{"num_hidden_layers": 14, "hidden_size": 640, "hidden_act": "geglu", "router_score": "sigmoid", "balance_bias": true, "vocab_size": 32768, "qk_norm": true, "attn_scale": 0.0884, "tie_word_embeddings": true, "init_std_o": 0.0, "learning_rate": 0.00168, "decay_shape": "pow", "batch_tokens": [32768, 65536, 98304], "doc_mask": true}
Below are experts of layer 2 (counted from 0) of a mixture-of-experts language model. Rows are named router (the router's row for the expert), gate (a neuron's input weights, with its number), up (a neuron's input weights, with its number), down (a neuron's output weights, with its number) and show model dimensions 256-383. Each number is 128 + 32 x the weight over its row's rms, rounded and kept within 0 to 255. Numbers have three digits each.
Before each expert's rows: "comes before" lists some tokens at least twice as common just after its tokens as in all text. This comes from a sample of Wikipedia text that the model never trained on. Tokens count by the router's weight.

# expert 9
comes before: "- ", "\n", " ", "\n\n", "The ", "In "
router:135134157128184156130153127071151081127151155124135133132144083131133116215142084153139129130056158136143122097072059121132115108176114156110137107202128153109090114124163156134125153136107089156130162145137075083156046098127165093150061158131160078130119124133148165141080089129121200179125109116097128099126114147159119152165143147158144111128116127156142139100164103183113136147090
gate0:054069180202164088116168151079194096150144175177138149156095178115147171074179151115127062135112066125133094165100159146149051183124079120122146176149123115121141149150111056132120092102090178165079188088127140067181149157119104125145087153085159083106110116172136180140119173194134129176113152081139175121149102156151166073120114074117185086164132132133131147135132128150136140137155
up0:106118164081140123112161140113171149149154082116107139139138159096088060191149069142166096140115148090103135141151102139155133130134145119163186160116103117129093161106103117107006111095159094171159088099161113126121104090096133130085124164136176084208122141159160095166145167118045152118173109157102137173107138104132119207067130082144140146163147154133137083136092098123077091124119
down0:119130127178138157142127118207088073104091166111119122136160135181114134110128100105128128077114131153213101148120112122097106172130139077159135139109084110121164129147147125165165065143146114105119125197062115100178145103132088175155131101137114224134112091135114159117220141161153110114099159137161096106113115082107152145203086088115133140128117163149096063119167140073158193069141
gate1:094189150136103127141127157118126098098108056131064078155111153102082149139104153129140147081117173118143134128141120122159122080109088101135164114123119104147129084144132140146124120135112140142068148104160155130168235110104114113138133106167105160086153114123154156148122134091085086136157118195084141112099172133174138134144052123169133168174104106166126074087149194142158119092143
up1:157077139109108130091151162098042166113172123118140181132076128085144129151103128151088118077061161094149169167135120095154128156169095192108147146138165135106115162167074109120133055096126138120117103105143110178098053113115191055124138178121109109073173147141149083113133128114142121150176143102078091097153113153062138093097177128124119108122139091120135150140089119122203086077098
down1:182091120147156134142086145116151141108144160109140111165087117191124119140128150093080105125112104132116121177192140127107166096207114158141116110143102140138182150144047127116179153170136185147154121119097137146136166103131178126186158160153169134085079181121062115051097154114199154091095182093089143155100138188093140100142140082116153092143125092113131195175133065118162131155048
gate2:142172143148152097199121146157158091177145101102116095134116044098111146135151102196197168166096097103112129124125181133153088070144174098162096124164100178143117068219145143089116084112117147125112112143162148096134093122136087095125113163125078155103127165162137130108137162098089129176150138181123130104130067118124132107139046075152097134117116142092135101063084082110202100135073
up2:177091113095139143168179116183148123137133085103101149095108112109077091117131145141085181145148116111118105165167095142092124112119106105198182076119134182139157131164181124152099174099131147115146109160134132146147083121174136056126167094118100121134162091106101171143154136107083111201136141170184128118111123092163123111129046146075055121108125151195094095143092110092133104123131
down2:184180121161118082129179140080065130148128141074073130114173137116094125130143133137134133134131133120115137094100168126022141087182148113127125191158142117122155122141145114109131078097129157151106090066090151162131121115143047143128105171135170069099127123039166107125100097098086169139169143094131149150117031120134126147139152111130101143135147181183102112121098112178137162097113

# expert 6
comes before: "the ", "a ", "==", ": ", "201", "200"
router:125157127101103148147104123092140129140155115206110126165105168133101173129112113140125119129155148061098170186137139151123141159122144207188117092139194079105121122121177131147094114100190148096116155145161127157148090156174092142119121137136144172093109054168100114135152095092136118166081069149150154131095192044115025129121103062081126152116099170175072112212162115105110156121132
gate0:165080092136104149135158144125105149171153115089165179109076029070085207096149144124199135182133129111101157131134125102140145191131121196173124135124155139117108117083091190048164094126077078184109136135119088098191173144191140077089136130107136056181099125075131170114136125127150122091178137177083152121084127148098142085140120165138106106052137112135100161156108132067096198124098
up0:112115120133080121091093086094114092140115135171154108130099142162149140095124116103195098142132112120142138108107074142133093115142123098115108132186159128172191118158077196070099161177184139135171113113151115160123126179111134159164170183091071187124166130122090108133058088152122093124119100131164165131113124090070121113138128110149094166116146133138160131192102122103071179135165
down0:100137183157091115172083145189143157083124112152158175139103117095135133166141167157137096114139170155146091128145183144153111122151115132105075130109146142124141154156081126121152179121091114123188104140142114169186150127146149127102089129111098181171147088129104078079190119113147154116186101154114139131110096120123112196112124082108162086130148154113172143131153099080134181093103
gate1:131102154149102138115080159068120124208166140067143072125108135116160096114137123130146094062144150125076093145135090145111078120109101143141140185088176063113118155105181096150121082105133149077117174094122063165111121133208175114073154107172125094114085110088149152124137146163103192124162122176103168153138166111193128103097141085123134139113147117115168114112105045155109136148150
up1:091120096117070158137071108130189091087130139107139201179066172080132098163122130138056134062097137185132121123076105094174111110116115169113154116138097153119112125107200146061153157195177160133074130137132143153118099127164133130099165133229144114138201082124085141148117147139147116097088123144153133205066131092114127162137131167122134071146121139114121086122114082103127095183130
down1:098143136144162131107165131118122135159182145141162109136064202121155169126106097114169133093177136130087114122097159194086076105128110111129108143138069140109087189147170163124072120199090125113106091090151121115101071086199128170152075103171118128115124159127169104126155179129134143132104088149094075165094129136124053105122150122188139135119147111144144100115134116192107128165175
gate2:099148100160122132080161094098106163159147187109133111156109210083102135080189120149111137122121081106123146094070151140112103120161106134195117141135114131148138131143124156130090152172151107151086120120048103110130190117127138132126129060140146100126120138151100166117138138128098099143077108148124154127139145113079092080089140076132155139100089142142155068088078182097123192166160
up2:065093137126155106102120179088104094105129140152106144151106081144113078122116135085144115171137106126117123077104162074075154098150097127079159151107190133115157170096172150137123099135126145144132156160179121142106109110075039162135134149146159175114105119135162110181063145131118173160078151143149162117155160146147139117160136120174187102144147146102104089066059114094136101125097
down2:144156117165128097094124118098132139157151145124080082140118168149135135087161121124174091142136148128128133188128073079171150064104162078125159153149132129110117103083143099144105096114098169091131152111132152069131123103210100109125045070113139077089183149095074138072133113153146122101137164117158163142088134187064085104142135131107082160112102077152138104138160143125095088132116

# expert 7
comes before: "to ", "in ", "a ", "of ", "by ", "for "
router:153134095070127101157098078085133051153141149155108131138150141118154077162142049072147144104137144102140136110108099131123116134152084175119114102087093123145088143112130100160148098102126102129136149140170150109153154126128112119142148169111116132098151118185119140105151146106163088149114109212174159129128161114106108124132107128167156139129152175093046086140219167110067176154107
gate0:123175117094064116148122125098148093154136075102211107150094135101132120138119139111106050132145099109141171085141146112163137151082100111150042108109178136109101154087095133164130170128149088161131122172125084085129101075092149104149161121150161108121104127117122086073141129118170113135098158143121149166155108085194140109122095147183148096136126099129148167101166133130152125097096
up0:080110120154060100112116140142145150118145099159125112129128108143132151122100151156152125083145127130098092105065102092157122079184111131163146206103092142177189147078151165157088161116079098150141150116098112108109102108127123149136161115122179102110173150125091158108101126183135171189097093162154115102145181090166106124141162109131132159138142133104132163154166140150087139172163
down0:140067127126154125105106160117102204099151113110093128149107102117105120128152162102140091090147160106111159158183173170168122129112144171145132119140111083191105172103185150156114158145118163149146148128075117088141092096090114085156100133131194172045148073152130120123138130144126131125114090154179025110135072104155114139114152163113188088151111153135124142142056126118091153104142
gate1:146094080180112122061095170035101115146096137151115132137209127127096158127147131139150146106175173154155113143093135129087105143152170145178127131124110111166115106077113112083120143213140100182084127174134134167152106104104142072127176151146218114138169169062145174125114188176148182133152137119111089188162114099078084149189125110158089159122155154133087132116162086139111191122073
up1:097137134113120147137139109139138086154132112181123135156092111145095099170168086052146121098117105113139116138149162113148116149191139137120140105106103111100108116104107189122206124102116135100118129069103104163122115126176123115132133128139089122110076117102100154082105078124127149106132120129116131125148185120097141084110141088186099150146156102157119087164237116167100110140167
down1:025175092152075091159069118174126123097138141156150121112091137134170073113164119058163111162111129136124147152161159083123212088146113169144154169086124118087111108044140106146104158160093178084102092108123136122092113135159164159139174155067124109148175141108107130114162113154121120099106134180107187062154094074188104122076146105166132128130094204144155118166106094106163075091117
gate2:155131062121098138119180129117158115173193088071222101150081125102102171102142068140147152068157139149145144074138081132178219099133136083104142162156083156145121126073125114155125094120131085182162175104153131116171139110112178115079153121150120086131093172150146124101143132092114136132147118081118087118114160161169143035125113121133125131074188141132164093104163140183131136126153
up2:127161082124073130146147093105104107182125124211131081165167115054145119132143162103162101129139128187145161104134149144106126085112113146113122152077166118098079117119119116141194107130118148112144094117150151135157183184116134081102126131128116111172136100088108150178097162066114091116167119102097143113178070160101149143120106198134038115077118097109155148148102161100162150126053
down2:146102156096131112078128144125162149107152151143128183156103133108115128155125151111156096136103090158073095101133131137156113157116129179153119155159110153093122105142164167132139171121219121123102131158119079129087148161102162129135134113113091168120159165125128121107098128130158154165085135195161157155174138106113027108085156184110142153185123100106106141197188076136118153141161

# expert 0
comes before: "| ", ".", "–", ",", "|", ") "
router:145142131058092117085164129093146098151193139158066102163105127128125080141078061162107124117127149107071161155108142122074105132172146133113080139131165115144121150114163130133136101135154115096165160111149102163154120199199061120133119201095077148103173057155103127081166121122089132155095092125172123148112143066125098101182130154087137139134123142117053105179148110134113141156168
gate0:071129109129126172112136105121147122171110102126122135077136091109017117161108145111077124075071161140126129119166211119108107140135130141113155095153084119097130100097189131158167080120081110149162163121102126088086097107146127123136115146092128144180074140195112101128094147155155117112136095145138114082100139047129145156165163115130144112094165103116124084096140158185130031134132
up0:130160185110196169135060154154139114149134113107114137161141133139101169120106176152035134140081152181116100153196104119145167111085180106140162160052158099047137166126133136187066133163173094071116184148137165117122180161134110116090188117176133150140126184136106117148110095133183129144170061057122122144117162131108136135106098105103153145069092103119102163138069113156094111135139
down0:142109147096146158066097136164153125100143190124104096106138122184142086117080144072091133122105143109114114176094140122091185139113082124133087154138082163079174145111170151115119161117182144092148103027118106133061124226141145122079134150141124122119173099205158101153159145185123104159124108166143165104085143079063134167103162126184130076093195078113125115074126110089138157108133
gate1:140169105127163174137117102104086091099135168197084212079154157170169050134109130137128133144121130140109142122155131179088117180190156068135078036118131077164087134102131140100155145122138082117173175184107141152143210164106160148113179159152116111107067132126140108125107127205097045104097110086158131129142056170098098168046128104098154120219163093186101124144131072146071164081106
up1:149177125095114132149098120185169111099110120112085113139083141133160128164148210174111154165097106163147141122103158080149139147145121115103114130122096083086102152093110145066132163169078151135102096189096182115171124152110150128125224167102208147145069137154159118101146149126142103114188158073144157176069098129144120092168125105114151147126153052111099137065124131097113150139058
down1:149116154132161141097124164130125143163123118201178093169131097125112150109129161125119137107140175128165085153171167130096152074078136099121104105131105110124153107121123076130144111178124142149147153147103163091115117140131142123125192106117162185087100176131122116104116098167116136081144142100109161156103135122193154073175098135110132188087144132133209114158128159041187136145119
gate2:162120198181149099080118143112140129080059188134106162138136101124122089047115131126112094108145085133101125185115147108133146140182164201117126106141144146139164134146155058119191161111123149145112106123134122132178010135182144173142158142120124180157137200145155195047104163129054132174116121200129110091145100089087117124115119125138118112082097161108085130110108102079147150137212
up2:105142139165142115026104162155145138123132069144073152180160118143157164125090143143150134103113144101118131077150116116045138112140104124193086117109043103153113097081125163123147066077142157093146113153155125094158131116155159122127104144128125132100098170141118134137136142179146127076149117131128132133135144145077158054125109136182121141114084154132087075125105121156155123107097
down2:140158142150135142210163153120133146148098120110142118149114164132216189090140126122121131115164148199105129125235120107135157152151142176130141147073104212050074167092123148156133101104066110084160224137163106128148101112114116086150138134089125163125089184139149142152069147088221109105121144105174150059044124123094122098132098145162146108143130081096069113124154139122170116129075